From a checkpoint of a small mixture-of-experts model trained on Wikipedia.
Size: 11 layers, width 96, vocabulary 1743, 2.41M parameters.
Experts: 2 picks a token, a shared expert of 128 neurons.
Training: a variant of SOAP for the experts, 4027 steps.
Below are experts of layer 2 (counted from 0) of a mixture-of-experts language model. Rows are named router (the router's row for the expert) and show model dimensions 0-95. Each number is 128 + 32 x the weight over its row's rms, rounded and kept within 0 to 255.
Before each expert's rows: "gets" lists some tokens that make up at least twice as much of what it gets as of all text. This comes from a sample of Wikipedia text that the model never trained on. Tokens count by the router's weight.

# expert 4
gets: " of", " in", " to", " for", " on", "ed"
router [121  91 111 138 113  94 208 107 124  98 139  96 112 146 128 112 137 125 138 163 118 124 154 117 155 136 195 131 121  83 124  97 137 185 106 127  78 143  76 129 175 137 181 119  73 106 112 108 115 147 117 140 150 199 154 127  75 145  97 160  99 129 102 115 158 160 136 180 107 109 155 153  76 102 217 147 146 139 150 137  62  71 110 135  96 135 115 130 163 171 147 165 132 202 126  71]

# expert 6
gets: " B", " D", " M", " L", " R", " F"
router [159  92  92 180  72 156 153  92  83  87 105 104 109 180 179 153 140 131 102 157 150  80 168 147 138 102  93 122 134 131 104  97 104 153 165  74 164  99 173 140 163 176 115 147 147  99 134 120 104 104 205 149 169 112 115  95 112 115 129 147 144 160 158 124 195 116 205 114 142 121 140 196  97  97 123 200  89 130 150 146  95  97 136 103 118  95 110 132 127 119 156  87 154 155  96 169]

# expert 11
gets: "ing", "ed", "ad", "ation", "or", "and"
router [145 122  71 117 109 139 143 142 112  75 122  96 148 159 153 130 105 171 139  92  96 111 153 110 160 128 226 135 148 131 104 124 127 117  57 153 172  89  69 157 212 169 177  71  58 173 106 109 133 156 149 148 130 115 164 127 120 111 219 128 126 132  97 145 104 123 132 141 101 165 120 116  83  86 124 147 141 114 157 103  82 124  98 157 116 139 150 150  80 146 104 142 112  84  89 138]

# expert 8
gets: "a", "i", "e", "o", "y", "er"
router [207 110 115  60 127 181 102 167  86 161 101  91 131 119 154  69 124 147  84 142  91 120 113 165 110 185 134 155 109  78 146 122 183 182 125 152 113 123 117 132 142 167 112 106 120  81 132 145 108  99 149 118  99 117  98 159 124 142 130 140 122 144  44  96 165 143 125 120  98 139 136 146  72 168 172 109  85 116 157 102 103 187  69 124 103 139 158 138  95  61 102 119 113 190 103 126]

# expert 1
gets: "t", "al", "an", "on", "h", "at"
router [157 148 139 184 134 103 108 110  72 129 124 136 118 133 144 120 133 144 115 160  96  93  97 151 135 188 104  81  49  93 128  80 121 104 127 118 155 143  71 200 158 140  85  93 118 143 108  88 137 158 123 151  84 120 203  91 125  84 140 146  75  92  97 160 177 144 153 124  96 123 154 140 146 157 161 138 105 101 186 161  87  65 172 166 126 185 152 137 134 141 109  91  84 169 122 125]

# expert 10
gets: " the", "-", " a", " The", " p", " c"
router [206 108 108 148  99  92 114 107  60  22 112 167 177 174 143  90 188 174 170 174 152  93 156 103 106 177 117  94 110 126 137 135 142 101  95 147  98 184 134 168 102 104 110 156  98  98 106 142 160 153 151 123 108  82 202 120  96 101 129 141 128 125 165 107 143 153 158 144 117 178 108 154 138 100 135 136  83 167 117 129 145 155  96 115 154 112 114 132 149 150  66  93 117 131 112 127]

# expert 3
gets: " and", " was", " is", "ly", " as", " that"
router [111 134 181 124  52 183 190 160 102 113  72  96 183 141 128 152 175 129 124 142 111 119 116 113  95 117 149 106 123  96 116 150  86 142  87 150 122 124 109 116 144 117 187  78 114 108 128 224  90  93 122 123 140  69 128 132 164 104 128 134 234 113 110 121 160 123 119 147  83 109 149 141 152 125 156 113  66 116 152 145  66 135 168 171 145  95 163 124 142 142  98 127 103 141  99  98]

# expert 2
gets: "\n", ".", ",", ":", " (", "=="
router [139  80 142  35 153  95  79 132 136 154  93 103 102 127 137 132  81 150 101 141 129 103 114 111 136 114 109 120 161 124 165  89  86 198 143 158 138 155 138 148  95 126 167  88 112  94 138  78 135 127 153 145 183 136 173 111 104 165 153 142 146 114 165 103 173  59 166 128 109 131 196 190 126  78 148 129 135 127 155  69 135 111 127 167 151 182 127 160  96 106  94 114 129 104 131 213]

# expert 0
gets: "s", " ", "in", "ar", " s", "it"
router [137 114 122 123  74 106 115 161 118 119 133 106 152 168 154  48  96 119 119 162  74 124 172 164  77 159 100 111 125 104 118 160 112 131  91 156 112 173 169 113 134 190 141 179 158 179 113  99  78 104 140 161 125 147 128 152 121  15 177 147 158 127 125 138 215 143 137 130 120 134 141 106 126 158 162 150 157 156 111  63 146  68 131 167 163 121 115 140  89 105 126  80 126 121 113 126]

# expert 7
gets: "m", "n", "p", "k", "d", "S"
router [147 110 129  56 105 124 141 106 131 128 121 106 144 181 145 119 200 131 150 160 124 115 139 121 184 165 143 157  70 122 116  85 173 139 177  95 217  86 126 153 115 162 131 118 120 121 143 104 122 103 152 134 147 146 176 108  94 148 177 151 141  96  56  49 105 153 127 110  51  66 126 123 157 110 132  90 137 112  89 111 115 106 139 143 152  88 145 152 142 100 142 102  94 195 136  91]

# expert 5
gets: "|", " 3", "A", " O", " 4", "ay"
router [111  98 198  98 162 123 124 163 126  87  97  72 194 146 149  97 183 169  85  89 109  93 119 173 167 131 129  83 168 133 131 134 148 107 148 189 128 145 104 125 207 165 157 138 102 133 162 100  71 172 135 169 148 106 153 135 101 111 132 113  97 113  99 155  81 145 157 137 100  97  98 167 141 143 132 124 128 116 136  45 134 103 134 131 106  40 145 112 174 155  94 146  93 145 117 133]

# expert 9
gets: " |", "5", "4", "2", "1", "3"
router [129 127 110 153  96 102 174 120 185  61 126 102 130 159 155 116 141 143 105 119  77 128 134  54  73 156 120 155 113 149 171 150 194 188 130 148 126 135 109 164 157 175 127 150  96  72 184 122 133  98 104 165 131 106  99 127 101 113 154 156 106 113  96 162 168 171 111 151 129 154  80 124 137 135 125 102  61  82 154  62  96  93 145 199  96 100  95 174  80 126 121 117  95 128 142 112]